Below are experts of layer 3 (counted from 0) of a mixture-of-experts language model. Rows are named router (the router's row for the expert), gate (a neuron's input weights, with its number), up (a neuron's input weights, with its number), down (a neuron's output weights, with its number) and show model dimensions 32-63. Each number is 128 + 32 x the weight over its row's rms, rounded and kept within 0 to 255. Numbers have three digits each.
Before each expert's rows: a language model's description of what the expert responds to; "comes before" lists some tokens at least twice as common just after its tokens as in all text. This comes from a sample of Wikipedia text that the model never trained on. Tokens count by the router's weight.

# expert 9
What it handles: Single digit tokens inside multi-digit numbers, mostly the last digits of years and figures in tables, such as 1958, 84, 674.
comes before: " |", "–", ",", ".", ")", "0"
router:099141129139103149067068095164108194088140133077115135129123092109151111110105137112178150181087
gate3:122083143107162200133187173127091117101121144119105078066156153123096162118118186144164110140113
up3:118087139145177182141193182155124137087160165128077075048156147162121130127146198129139145131143
down3:156102099123114150094148090132101147126142131164159116098100118178099150121137109146170115154131
gate4:122124110149135101155144139142105181209132121115142143067082133098171073144090147139111174098112
up4:110174139167146136102115081094175087093125187150166146160121102187088181096133156105153077159124
down4:113151116082114152144097164077159111184119140135120080143142114125090103191083165108093138083139
gate5:145128112110090134133125065141130140112090111156096108185137140067087160173144079038123122100137
up5:100052177170086071133192100101119179193117088107118178103088142089162082107199152154196070146148
down5:170127159111083125079141121120110120138139143096146140156088103141099098134103182140101171120106
gate6:154117107182115165090138097137100133111088141220117120052146093154123155146169137156133165159102
up6:163134114144093173115122146126099151136110124187071102064114113155134148146168133146132154154096
down6:123141184082126105141171132177138138098106100145166129185112108174109115118094161123117117148153
gate7:121107170147185131077095097175105086174114112155128164119113119129099073154159095147150155108135
up7:128130090174147072138086115180127160142193078140114157128150154131159128142152125139103163074131
down7:115118152136183164176154064119158110171178088165137141114139132144069190081142172125152120101095
gate8:134166129080131087115139084102142216056126126102144116098143147129105055151149091144178150126110
up8:147096131173123167160119185137138047193156131150113154171124077145106186105140175135095138129194
down8:146156132172150168191105170108150172114146201115105112126172088094146116086118155113150104147117
gate9:112087151093174144071130141102113114111112118161124067148111154187167117162125124100199142146147
up9:173163094157119155117113152163158146139119135108122176112131100095054135141122122145078118126127
down9:122105141145080125120038117146130135117150155142142173136124115103099082074111085132105102075200
gate10:133092129126130222119137122154181095120120175141148175146110118141113133134137129101120116164200
up10:154135118092112077140097146105139148093144063112165103108097189127107049179107151187143147151071
down10:148173136111155042150108100188100090108134118152110131130143158116151162177097125154153123122145
gate11:121127161146109072106086117111069122140146123139169103150144062116118108139164154083109101188092
up11:126125139150119071115119099136083099171146125152163104129144072118112093116140139107128120172104
down11:122128085120120126143073169139099150118158122155130149102128125163088178172108118112127180126179

# expert 43
What it handles: Forms of be after he or a subject in biographies, such as was, were, been, became, served, being, found.
comes before: " in", " a", " to", " as", " by", " released"
router:068133189134126186153137152132087158078117092159129106148121096125117138121104118121090172121139
gate1:068119155132131119160164122112137130193117136114145134117183060112105143134135158100155114076140
up1:150124129176062081074092170163104127102124180112105149141086143108115113133153148118132132139111
down1:142072098117082140107125103105154126140173146177131155063106135167145147148134147166111223079155
gate2:198171088124151210159147103093145158064108116131170142093170066175059156100082117107149166111124
up2:152208098140144187086146130121138169125166150063167142116111148154158156165081087141193099206105
down2:166160067174114120126179091140171164082125158131146114055093112127125115072087157121129162158087
gate3:085064164122144188190137152157135111113153062176185154163150110130114132094156095127177101192155
up3:177188082109099112071136113101151157157137170107117067126072109120161123105124177092159123085148
down3:117151125167137185135110077169123151123045127181147116080150160105134150174097159079124127118129
gate4:151086090120155137192144173065125133161131141187123143095149104134163067103095122135129187165180
up4:061102121076146073169161117134085178121142100134163122173126128111138136184113159110154107145181
down4:123063089144184136085170117146088099084123084115129083127107113141110128113081120197058141031112
gate5:085106165117174205180136090148151143110111133137120139102118143134094127124059102143060194168125
up5:179130080133143083135128104152116129176129088149104154112119117175131120129144053147177097134153
down5:136101143114130133149138103122173163096085160115156158101148115123167099112127115104136038115115
gate6:100117110117122170090123157121150078114040130146133147123103123104156089085101072177131122091135
up6:116113128122121178054142139107142099138083128181161171104142150128165131091137034156108140103125
down6:105178186160105155059121135087144136072191158166082099080107182178108124133154128098127142133169
gate7:096100114094101119119134087140121160120170173090112146130106130094096113102148093130149107052109
up7:117147145145124157105147138099147158181113094151177111132147108144143117120148184096111107183195
down7:188151153163137178104178156109140085143061092154090145106146098139160126151060097178127088141152
gate8:116177086153112139123111123135136174148110107082088193108090129105139160082152125151184146211088
up8:107189126134119150154140134133096126143100104074126191067117104093103073089128133104121112125163
down8:147115116173171161164141142160124154071148071152141190142147103179147090159194146141136094154098
gate9:088163181102117122132121150075083093092134097168128066091169160146088112134126115132167127119143
up9:086160185116149113131115112126058129133106132163162057073140140127091079132118131166182129135108
down9:091134088126110086108137134132160161110124073081158105128091142140109111158069093205078129146135

# expert 22
What it handles: Everyday nouns and adjectives after the or a, such as side, public, life, short, and the piece wa in airwaves, stopwatch.
comes before: "s", " of", "'", " and", " in", "al"
router:113112153155145181150149114159107137149164122149165134140091197158065158118125145149120112116120
gate4:127165123114099178142169141088133094131121188171150112176108150147161081171088086072087124088131
up4:122118147147114059146086152179099128111168050133116131132113104066121147135149185149121099189097
down4:122198140099123095072156108155086147102107089152109142086149130074093108116095130195112085083161
gate5:107164170156100153094162175178134114081113122115146116115159089112152091103175105145133099117150
up5:104185169154066155160150158165187135108100094161150121117125166171153052093153084161083130130159
down5:141114152157135113112150130131133183136111124162152113092123151184160057205107098141087083107144
gate6:096174109139090187172143106122112146144179164141115113088162126140068100103189086154093104081145
up6:115096162119144063078165113101089112180102141120146164136079185112150124084093150123147070164136
down6:172133087148062157127091177106167098138170161165090087092107125123103106147117130115150125157150
gate7:041131083151082156162108168122130188139113174184142157125091140148207170151136106143139129156097
up7:055123133130111103143094122068140194144129137129147131088093108155173127109146161126138103133100
down7:125161171122144124116147101089103149127151084154177156104092067126126124088168100118142136136066
gate8:151118184202083117137137120118125107175119182153114110145141117101135074113086196092089082131106
up8:155135097128085066146154126186122117157168138092048100113169139130102057139126204096130083109109
down8:119141159093122123170125139122127172164099104154202109132160153161120188119086118173104128111163
gate9:090113131143145117135142143139132128119109122132152102168135099107146080116136199074111089103107
up9:100093150142086140066089146094156134156097139114125173168129095119057099179148062091132117107139
down9:091178117109118166079161096108115142105160138111111119161098108090103125094185113131140072111143
gate10:145121128144055081062171090160105111093134171142088159112154104095119152145184157108139126120170
up10:090109120123136102133078102081141100169144082120138119128158154159136108066081088136121149078106
down10:097135084144116122151088112144138112130120163115176167134129133153151158073152163125181108113096
gate11:128122098157144145184152162131179117105166142068073125130136146100147106077081156090143137149104
up11:148123113140112156103159090129174115123120149074154125110113121073102144087115057073193067153098
down11:126069152100122130117114116163160100081095121076125103156101087149086157163104166115157145158107
gate12:152150161120188135070075134131137102106215096144127146138079104087160161144136065105187140106123
up12:122156098190086108090102175170092132084171121153120090132119086107161175092155115060182158161122
down12:121125108113058145068127110114109176118164128184118149161144130106056173141118135128119130097145

# expert 34
What it handles: Individual digits inside coordinates, percentages, scores, measurements and table statistics, plus plus and minus signs, e.g. 42.97667, 7.6%.
comes before: " |", ".", "0", "–", ";", "5"
router:160162171138146092119134110157125136133156072098162128110134096068070148125096083124129170153087
gate13:169206106125170164185122180122157149125133131077101165175083137136089120162166135106132134097136
up13:138145147139161175100147160110121160080105105105131101147107085134122120192129103137117148081148
down13:141093148111121118104090167120145137110085062161119106051105159053082128113077140097124092116113
gate14:077110148123142157151097121154179164110117164143118160134080138140050126074117100153116140106100
up14:088109113150161170158074171145124179082130179147155123115138100122120188118138072163072162093154
down14:071049143145192123161126109132148118140157143216105122153125137108120187119119100180111138100130
gate15:077082115122135127127126125152148110185092098092143102121129104123157086177122049109168165175121
up15:104103121160134118123141134136137144082111163136129103116143079092117157115057203183108060114114
down15:121154074162138162113092155128182153127150096105136105145146174146131145151114096126160087135145
gate16:110111095139209152097129092097172121115126166155132161107135141123069109055105175108129127128101
up16:095117153095137100111116142107131158115140117098145161101099162072089129155085181075113099121130
down16:132127098111163144124084134133074118168121062111122098139115166109179111142180119133151163123129
gate17:201073108130088134102097069118139133129112065104132069152176120133127144147115142114070151077152
up17:188096118101092116147098072145131136084119095041136067168127128114117161168104135123065151115164
down17:129145107129171097120128174188132093135106123124122141159139128089118138175136128090141086104140
gate18:052120151157160219120138160172079119093144144164139122156135130115111137155124105120077125121119
up18:099125138185103206101114148192100108116141125163169176133127134105140125163108112125114159122114
down18:124118096129083103104184077159217211150105140161215150091115117108156158120135116114125129138116
gate19:112104207112087122161153114203105162131155103142100078070162044108069152171111136142156107143125
up19:144155089091185097108121136054141135105099152113152139190114180107162145084125114141100153111153
down19:139167100081097144124139148096120146143079097178131126120141172113167130071160139129216198140131
gate20:169116163175133092147135147118127061124160133144113153094080135103119165157152139162179130113188
up20:179111174175124107145101105112132096102185157119106128070148153143092189139171149107184164099194
down20:102161117110159144150133119121121133120119136154130127111144150208101179044153123142157149149131
gate21:100153150136136164141128204134188123068143110128112162111086111158184137176133120112168074129148
up21:123111129141144141120138169139165132102143103101105160088112099136137108189136112110213082129173
down21:145130127133151148072116142165113082165133117080118126160194120183111107141145166119120195132104

# expert 23
What it handles: Verb suffixes ing and ed and auxiliaries is, are, has, have, be in running prose, as in picking, garnered, is located.
comes before: " a", " the", " to", " been", " in", " on"
router:099137182163089071099111092117142132141149104113166130152135152174140090148134158162099130143114
gate0:155147159111126152149128119135114123089142095139189142066150212170111167069132142144130182132100
up0:088169126140165153123129139189126154207145158099078137141021109122191107140144160088130164095112
down0:098107129148128092138140164214100158113140126079183148120106163094151160129140127114176145130083
gate1:149146109121161104108115125072136172171177184146138111141166118116150108130107108131071181106133
up1:116099144119138140131115148159134078067073079093148125078090112125111137124130146135172058121178
down1:090111082116062072147162126149151148121113107047150155180098073117067136133126103111106100143116
gate2:149059126160085110128160112130071149107161108142194125138110088120100146102110070150142124160189
up2:169149160135164157133143132133127143086202177099112191123191151069141134115124151157141089104040
down2:160145109146130100203130071160111160166138192153142153157133132122123127160135120132170138104184
gate3:126085154097165106108116082160124105129096073110121114178170106177072110182119100082113180156112
up3:127083113108133094084079115121114111108122109134088100157172118109126102127151161063142100138098
down3:159132103074104145140111078169118080112091155132129174183135129110073178160084102118161151097138
gate4:104213145129103130135045185160164144124141111169106125163095142107090076102155111108172087164184
up4:172094109130146083101153156108126099134133127102134084130142114140202090161127079078120137158107
down4:128114110131144105157165157104121091157107107121119118102119035080174102149127116156138112140122
gate5:076080187130150166127154179099132080077118130101073147096173109111115113116133159151162163113133
up5:142103166126079199104120163136182059131142109101105142152141144148130107166150154133113141163072
down5:150135173085128135112166134144135112119170072170048165182075107172135151141135196128106133178136
gate6:171149143160145098178177068131143132111107067147077089154104175146094159079155144115148134121129
up6:105169150134181101136161123069117103126139075140078107134127146141111181134185154126141139133126
down6:171100187110128106154115129130165118116154179113199123192152196221141153121119106127138141103080
gate7:130128156125170108120162115178196133159103116150123106154125117104125119099127180091077138157120
up7:152122182145105124055069133122137136172133076115124094111120098120124121150228143133115083105176
down7:180181107111068161138167154207105148122176117130148161090081168084157068101134119176162105116110
gate8:151153134120129149146186022110102112155128147125085211173152114121061125119104134077099178120132
up8:100162126109155102127131218141160133093120121134142163136095199158154132130135088095142120083087
down8:144158112126139119129140108135188114110096060093103073145168090155144175084128142175116140061148

# expert 13
What it handles: Word-initial pieces such as un (uncultivated, unpublished), B, I, ac, and the inner digits of years and numbers in tables and dates.
comes before: "3", "4", "5", "6", "7", "8"
router:095073132085158074087137151168163165133183109098135073130109153121112125143174129075153076112167
gate3:076151186106089126123141069118110138161155133092186173121088144179139116191107104165148135100125
up3:125129074141081123173130157134122111092162131112039147107116134131115083117197155091094119166131
down3:169118064113143148100130165171129158152081133135125149186126057042081117150120114114178138157086
gate4:093169186115094110149160114206113118161092109078095127125133121104116081120147121156113119135110
up4:138124101136093066123089103110169136114174091170120128172094084123103190158128147085164141083166
down4:137133131124176135144121129098088103168104090208112113143140124072127123147144097170137068141131
gate5:064080170081088141150119103144147114131089080126183071149169080156140126158156109149144151128101
up5:129134149073072114119184146154151121143109075129155038164142087142180109146159106147134141145137
down5:110117098131090197128145123163075145144172095176146119199137085079127100073125154148146074165124
gate6:101088139147119129131142196075139097195179114172166073149098144071139075148136103119106098152098
up6:144103140115084087132124182113175158167195106139222076129142147063106117092138145129153066162095
down6:167194185096122168172106118159164143147147142153090101168111114107137055100136130165130110102134
gate7:108127113103131064056178140149088129134099131154163160109155202160086109145093108150099158153108
up7:116094136100146106122120113080196138101168147094115119165141160140164091105141108073123145143138
down7:141135106156114090158107139176171130118174139068126121192069166067118073096104132108134137150118
gate8:113136116124109200135089124062128092105161172152133130134119124185142101081209068159098124146121
up8:134145150148125143069133157057114144107112134085137137162110066222129111093207086171146157166115
down8:104177141102164165144049117110140102154138165140116111165132134168187133149112161144114164101105
gate9:173104161071112176103120138124114123103160132138149154123087124107124170144072126150174078099054
up9:128138125133201129159098100149136138127117127137093138105168109110140148072158106103073119140091
down9:124086171109110228148161157143091109092123112132105139129078116163148096101129106101097083104137
gate10:107148122117109150076135129113121106044135102116137159126191143074151104171174154073138097117094
up10:187121155130150111131121130144125133080155173139143126173152126048157179137074169147111047131091
down10:183116154113136100170086066142123120125111125109110164129149093074092166151100095110121096130105
gate11:089137129120183128157115168157180072189135118163114128104130172131081143149133137191188132136154
up11:202099121152095137133136079091127154098144080072160143147116117128130139093120116168090150131129
down11:073122115166114107123104149130107104176146119113121131123072115174138106172119164143095148207135

# expert 24
What it handles: Possessive apostrophes after nouns (women's, Piglet's, NJ Transit's), the preposition on, and word-initial capitals such as V, T, Q.
comes before: "s", " the", "a", "A", "in", "t"
router:113155119102125133130163106161124128070119141088099121145153087142111078091168160173121151084137
gate3:194143177171098096153085120202128140100091105151179170098159100133172100140123130162128098118149
up3:127214128155162148127130147149106131135138111097160064153130149160132126205144042174117122130177
down3:174065148126152107122112134147153107161113085149082151081101136132099045137152104193128102129112
gate4:101182104164165113156149139127140163124164141157095078137136127101163144186145167120146077105124
up4:116099094133096126121114113113127121069102157116138187049160124115094068087143068100179112055134
down4:084119138129100153099177122140113091132118148098168138162136103161147112144109081106105129175089
gate5:150118129157134128132133082112048110168115151140096169173090141121126190165160180083105127195123
up5:148151121111170126094116094118071099171114154096094108166069159088082117182166149123091118170083
down5:126107134178166093136126145085180123187135144157129139137121174137168133175125111052119131120143
gate6:086165155146145014059119176091116122137139140075142136136113136156138110066135166169130102115176
up6:126124082076089153199156137168142117105124152134132102100144107093140144154149059114134126134104
down6:096097140188145103140142110154141161124191135097107168117115171165145127121122162152132038184167
gate7:113131114165117084113093128133136084090130126119117153124079134160203113104107170095132180113094
up7:139128141126136182136190112163073078171130125211175146137126147124071157105148125132110173137147
down7:138134140128132075092161184130125108159118078150110137155160160118101136095150121131119150136101
gate8:113160146101128167128143151148132116075120156102156111160092157149089142148153070120135073110134
up8:123111120121147106126142098077139082179122150132154089142181147125107132135166123178179114150137
down8:168138027149188071059136170158095081170113149138122132143107120129123144135129065127131104158125
gate9:135134129122157126065151153118115124131071165148136084175071124137129139099072142154160095137145
up9:083104098105089107092091104084065161171124109127172107112159059061096132152078152145091100093123
down9:110149085152116195103112088127169106138149166131086086131121140143133174114153108154119167167164
gate10:136086117138102152153097125121118189108086104191130152164115117110098089108101156104030114119155
up10:142184178123106153141172121107134068068164147136162115152135148144144100178120176120188081181138
down10:079144142140119161121113139118085104158149179144145194055121078101072117123159109042163138118113
gate11:106076091142078138089049194070087145109170161131147094103181136196161144125095070117140162079110
up11:141129112083094133146131150175201152107175138140119110140106128120119111149170143133112110090078
down11:129153114110201147174092124095107138174172136142140126104138188136132094097162120140051134151124

# expert 50
What it handles: Digits inside years, dates, scores and statistics, like the 9 in 1968 or 0 in 2007, plus An starting table entries.
comes before: "7", "6", "8", "5", "4", "0"
router:158111117081169105101165122153163094147157143074090103157164077136116080145144112115171122126107
gate13:101128097170161023133080090096145143122077101117122125088132079137117142113138176156110131172069
up13:115098065159183108139163127118125109135118119186160100087104091109158068202102069170110145086116
down13:158125097140137133142143155116173107165106148139136096161124097215151159172156165092118186135157
gate14:095173195162162115146114138114125120125121159131109149186102086148118145144065112199129121129092
up14:100160170084149171124154104124100141173086120111106118179128094129135148125095145156137138132109
down14:129143155096115149134131096121119101161150152101125116150154109174140080154152092101116101142167
gate15:120131119167087094158167202171086097148076098121167128132115103147131132065179152162115127112153
up15:150136150143161160111068090126126147121193163176078132109152112125164148191097126138108136165096
down15:083116135047082155157132147125122112123109136144113157168160140113102133117142147117105097114151
gate16:148134149102110164181086109083211147126127146143140155111112110137144076080150114114161149108114
up16:145073124143127122069122146127108082148108120135123146129152088088111152118133116191126087098102
down16:129126088139081091167136158186145191153161144123147156135178127140108109113147146141105104085172
gate17:130100146146163129141126097134141107073165110115117136106111147133170149121110131171131101112110
up17:122158111113113075125140169125156097237063172142126138137166136159140074131171086099162096161099
down17:140128119104081094076107151149111140141086163118100095136188074149091079117138126169166144125121
gate18:078104161153132100058181180130108125132159082046127097130115020120158108107081095134129150125093
up18:141170135115146150104057149088055080106143135171114181147116141111220145141087127120095127129147
down18:102155160128062100143110111144148109134181076153142092095148149115108106171139107101126166092136
gate19:089165148137114130121150107181143087092061134150183106160126157129135137164109182155117175115178
up19:172090079128132084162075177159155155187189109114124192101103111137149122092099077134136073131100
down19:117138160187139147104096154095134149134098159149165148082176084201127152151137083124133115139173
gate20:146112062038110138097123132125091110092108106093171139103157150114159135107107079200169184065129
up20:126108157077092126112159127140105140116092109160161138163095117169141132076103125103110131102120
down20:140165105148112073094129107122158130134131147079132155116071100174120088149164088119147121052113
gate21:120156125234135137089136109143087116115112136137189082044149198099070120156066154140132176136141
up21:140131107132080177174139083119127147147160106107091150149110135157125110084175110089126132110097
down21:181148160124078103185103154123147211164132142092103115145057093146187119180131160121133164091131

# expert 29
What it handles: Pipe characters separating cells in markdown tables of election results, squad lists and sports statistics.
comes before: " ", "\n", " —", " \"", " −", " +"
router:107197152157132174168141157126164080106079100120123153116151113067155125125181131195154086140073
gate3:106121102073114178056112093094155122136133109108165144095118151140093166110073129156187144123107
up3:159055202110118120142145221141127113094151169147078171090161103110150138130109132080098159149083
down3:146130158156129142142105148087160108182171105115065077126175115149120128124123103118103089117152
gate4:117095104156126122122151050116189144108128096100197109130127163105180078167164193098135126150077
up4:118121083111113110124130161121104096163189097123106145135111096198118181132067079131077152139169
down4:101113134139137128110170150069173161132190134139157081136166138177102126181147169178059074136184
gate5:143161117122130109150078177143117159103064148148123079075120101186096155060110135152145144052164
up5:147134138104152141106136155208127115140105082151157109135159101151112178016096095165108141101105
down5:147095117150090139191083080151116136097141097108130159089146083118141132104127136147091201054139
gate6:188144108086139138159101106138117125120104156129165143139104154121129078093133079137103101145130
up6:154168092094132123144128101121111101130091156112142119097131124107102086108136055147158111108121
down6:103124138137120151116114122093128090146112105199147138131150087128120125084096121119158069162045
gate7:132113124171071101133118086168061148156062101125105122105148115107121123078092164086140117118113
up7:165128182171084107112143113105097114106119118148123126091116059157086085132116152073116093104072
down7:111079171097125110154132127177151108091173071140095149090148088120115171123170136149129017108128
gate8:163162125095104149078114156134168153105112134125133154172204157121080120142133173147132091199108
up8:123100132193180068217115101143122165171146154168148127119150081152168192062088127126109146100140
down8:113139102119092092093112143143150177080140176173113127160148101111143126117194072131110121106136
gate9:089148142134120185143111129110140113170123016171148123159144158080159186143127089164108126155094
up9:149066194109139089147084138159104141121135185077150151134140082143112051081136141144163132098141
down9:162126113103140109103176155087102118131114125157178147166105121103138169086121095138078159152077
gate10:148117091108165180159181079143083112114136113091049122142146121147113148154089172115090152092090
up10:075120184121131099124106180135137160143131120174198124139124140124143123104176103137137100166193
down10:101165117127123106162098140103131104201129189124140086117146116118136129120056178113120157086121
gate11:134109121118118123121148124178127101119163129168167157124095144117119150115146154111107129097149
up11:130135114177152164121149142131139113150184189052103145153093098128130163132162153130102098073163
down11:103099112115084145100064054128098146166183164105156174091135145083101085127092088123115162108130

# expert 19
What it handles: Wiki heading markers == and === around section titles, and word-ending pieces such as -ic, -tion, -ation, -ct.
comes before: "\n", "al", "See", "History", "tion", "Early"
router:129169095115095149108134119072066098149099067160185156155129109119135190118197106084140118187168
gate0:127130116162093134080124115152084081177091166103099157122105120069123100068124139049143180071148
up0:153087178093197091161130136141096126133163108130160124133150087145117086142128127144133159111117
down0:112142126137167171169180164140130105130104155097116135103167089062123136068149105123093085125097
gate1:128130193135124179125115119120109125116103101148086176142079125203112169089120158111149128148134
up1:131169098126153080134187076090147105113086152141162131138146129154054096127140101096135136178087
down1:151084130136136080152179117107131117108135194102165119184147089137164144169118125118042141151117
gate2:184215141121111088091199179106077128156130168081095126155141100108133120059095122173094055144191
up2:139143145095149099139033110134168077157116148108122080200089115094132130119183089160079143158174
down2:100102161090150131116116104095145115160109117109092159122094143098107145163055134123110125171126
gate3:103153083131140188106085166103155143142142160168122133109063060160151108102164213180166113136084
up3:088162153116145166115106126120165124190130089101132158077070184133121133133178118158175168150131
down3:140157075125114150148125088119163085153096135184098101164124113176117115098147115105162169147123
gate4:123106082143088145120098173119164107121126094152164156113184174096135148116183175095133154170121
up4:091139132127123107094163125122096117105129165122137172151100131162160133127082086145115128105093
down4:075102109140160158079156124133163123144157172186111124164169117163104127133118128141172070164087
gate5:091141119113114137066110158071061123128129136105079152084134066116136118110087135117168208138134
up5:157102149146093091126112134141111089167168124135093144172104175099089101137153213087104142170186
down5:117083149175126132170156094150129125166118145157205148160131169123086156152050154082151122136158
gate6:114112045157098126168077172179120115157123128159080119158096104113071144186131155142158095113087
up6:124138225096129141107150088083110132094130093151178181087150169140163102107142097141096172128128
down6:084126184140120120154134118118175099147092095120103153106102164168159091162089125160080088184151
gate7:122182072080104119143160165105123134218145075129104154158097161100068123158122172103118150127165
up7:176126123182184100108152101116095136141189186134168124128105139114106124154138134153141123151156
down7:097172104132126134091137072152105160106178131177151130088058144191077114160115119100088092095133
gate8:133122159130140163123121118144139134201125184078111112099108184101159129143166071171205128148130
up8:118137186119091176136110187115177125141076131169106138122072182130153088146127040153083105155152
down8:171169187130135095125183157137138184115096176145156100135106145082181111159103198128174151098050

# expert 46
What it handles: Label and category nouns in infoboxes and tables, such as name in Binomial name, medal, federation, family, species.
comes before: ":", "s", " of", "ly", "ed", " for"
router:137131141135085124169132114120105137155124137177162100095123119144087155099191151149050110115117
gate4:122143132143107082100132136091164142111146176142172124111106104142192154114114149122144148116125
up4:136142132137106110113131175087157166138120159179112147126095101193130116124071084123182173139117
down4:142145120077124159106142064090203098102113118136083065133075167177168138119127139117093158113104
gate5:146166129114104142145132158170056158170143154094155204092107123076157169127142129113148156081124
up5:156097150140162079110126141105124079135124133158083116129151136143081136085116129144120134135134
down5:136151150127154189137102109160149102130103186160079139143135151104165125135151114186114156174133
gate6:104168110112110156116102146085058121187118111166132086175070164119142163072147151138123035147149
up6:090178124083117087074114122134145124115092104185148086171103163117102126095133150141111058165095
down6:122127128113144126076124087138104179144110131155131051137080104135115152124145170122124153136143
gate7:112202101130130141156140118116163170145193161150143141050096182132153122098126156155107186078100
up7:142181105162108181138155099115083095159147124141144088057111199095142113109123115155121147110102
down7:093176158076134155085130144097148195114092090123091145135172110139088150125121101166154124115097
gate8:116126114131104117189110086153107165114153107084096139119098078117052105077117113120121145097129
up8:073152134141128167119175068160135146170127162122121163126144139148130140107137124133166136081099
down8:169161065108124106145140092114137155131137079172160153129149104133152149125094124109106192139121
gate9:108154123137149157164179118141055160153162134164088132139161141158125118104152113106074131161132
up9:160121073096149161090108123116125179135127162156124100140094147135123109153104056106139160103175
down9:164103101122141140077202150133129146081127119141096145085130078135082129207146170109180074112143
gate10:128172145091089150152125148103134143098172144198127125134150055089187149103111037145074079100142
up10:129118119136192089073136124142138112110115142095104145108157170170072145144159090185202150106134
down10:136110074097195144092168190096109154153128082125136101167133159117159119119093123103141126128118
gate11:226138093138151115189081122089134085144037132146153110127111179099116131087193143155096168175148
up11:177104148173130090133084142145135042149098125124155124106113157085117139132183157175091137113152
down11:147174151108157184107169121042126090086094131138138145106137110158053099119147093159148099126135
gate12:176190080082138097157124105165139157091146112150094113110079150074093149118140179088106084104140
up12:126123141088105147125203079075120151155197113077140125144153086118143115122140136145121178127154
down12:095098149156096141091160109084060160131156177107124191131162096139120139128118138147131163186172

# expert 15
What it handles: The word to after verbs and nouns (vows to, a stop to, off to), plus under, against, during, and St./New/Saint in names.
comes before: " the", " be", " York", " a", " make", " his"
router:100073155135166049145110143113122093128093103122124140083090070128086159138111152121158111114127
gate3:138196156150127051094127087150116130147107072041121096103073121151133086107145157167146122151093
up3:151208184152147128077083114141119159192107082080153110098083070125157136116190121152151141103073
down3:195139157103131058111103114192132138078085124119145108135136092148100156168127136061137126079119
gate4:089174103099063147112153168102121166087164098114138167154148096102198131173115098161074122109114
up4:121152132151131089057157152125074161090139084156165119117087111098177148144078125106105191107132
down4:124091095131068170113152174094166088133148109109187170107118047078194125113094171106187110130135
gate5:160115143142136183070119111200167122125126142091085153131128111092141117157105118111181131177146
up5:087102133165128122109133105155147171147104105099150158099085201112157077160064131056123097142141
down5:151152116149050117095133161143147087128084077190123113094130132123130115107158057127189071128106
gate6:146089091125141130156099105154100171118156144141109168107122144129099062153083158048107129125064
up6:162116108111162108137136073139135151144170145102138185099117135131094106139088161064127172141096
down6:136173166173184096133098062098098121107126110091124121075126128139147100063126167094158112178174
gate7:139137141129173127127156084147082137114120148136154179102150107093188179102156125159148148078116
up7:104120152131109126151105140077152144105141130110112066155092153175064117157101195114120086190158
down7:157137087151060132118118133141174156125158129155109108170144166089155139094089147155068064148185
gate8:126174099115125116124123158131169130140111156101116164099072169129171114172130111079132178120166
up8:140048112142114131106114141127107146100159121094127120150168077199142135137149149124096131106116
down8:171099095112147159113182124113113146115115165097179126147121131116046099120093123118148104175137
gate9:119103151147094094066109083160142207187165129151137170081103142056122136166207098124096131063144
up9:095132131134138079098073147147131164187169134181131169100147131065124066168221097099116109090138
down9:120125152117141141143144128134138129191121232117144061091088069132059104156106146105105117109113
gate10:154129116136173164159085119122079172149071124143110111141122128149128176156193144133158080115127
up10:095116171108153147150127150140146100121139143145117094158171085080061208158103127159136123117130
down10:142109122148159158080090070133120100166120141149145112112146141174137189107088068068169173133148
gate11:093148060097115154077107132117096119138097151118064143104092136131168088111151126120139201099149
up11:172056162142156098155104090174122091144113098147189105157134084147144141141130156137131105075212
down11:125103166050174123207097109137116095160085117104087119140089116132126078142138149173139076159150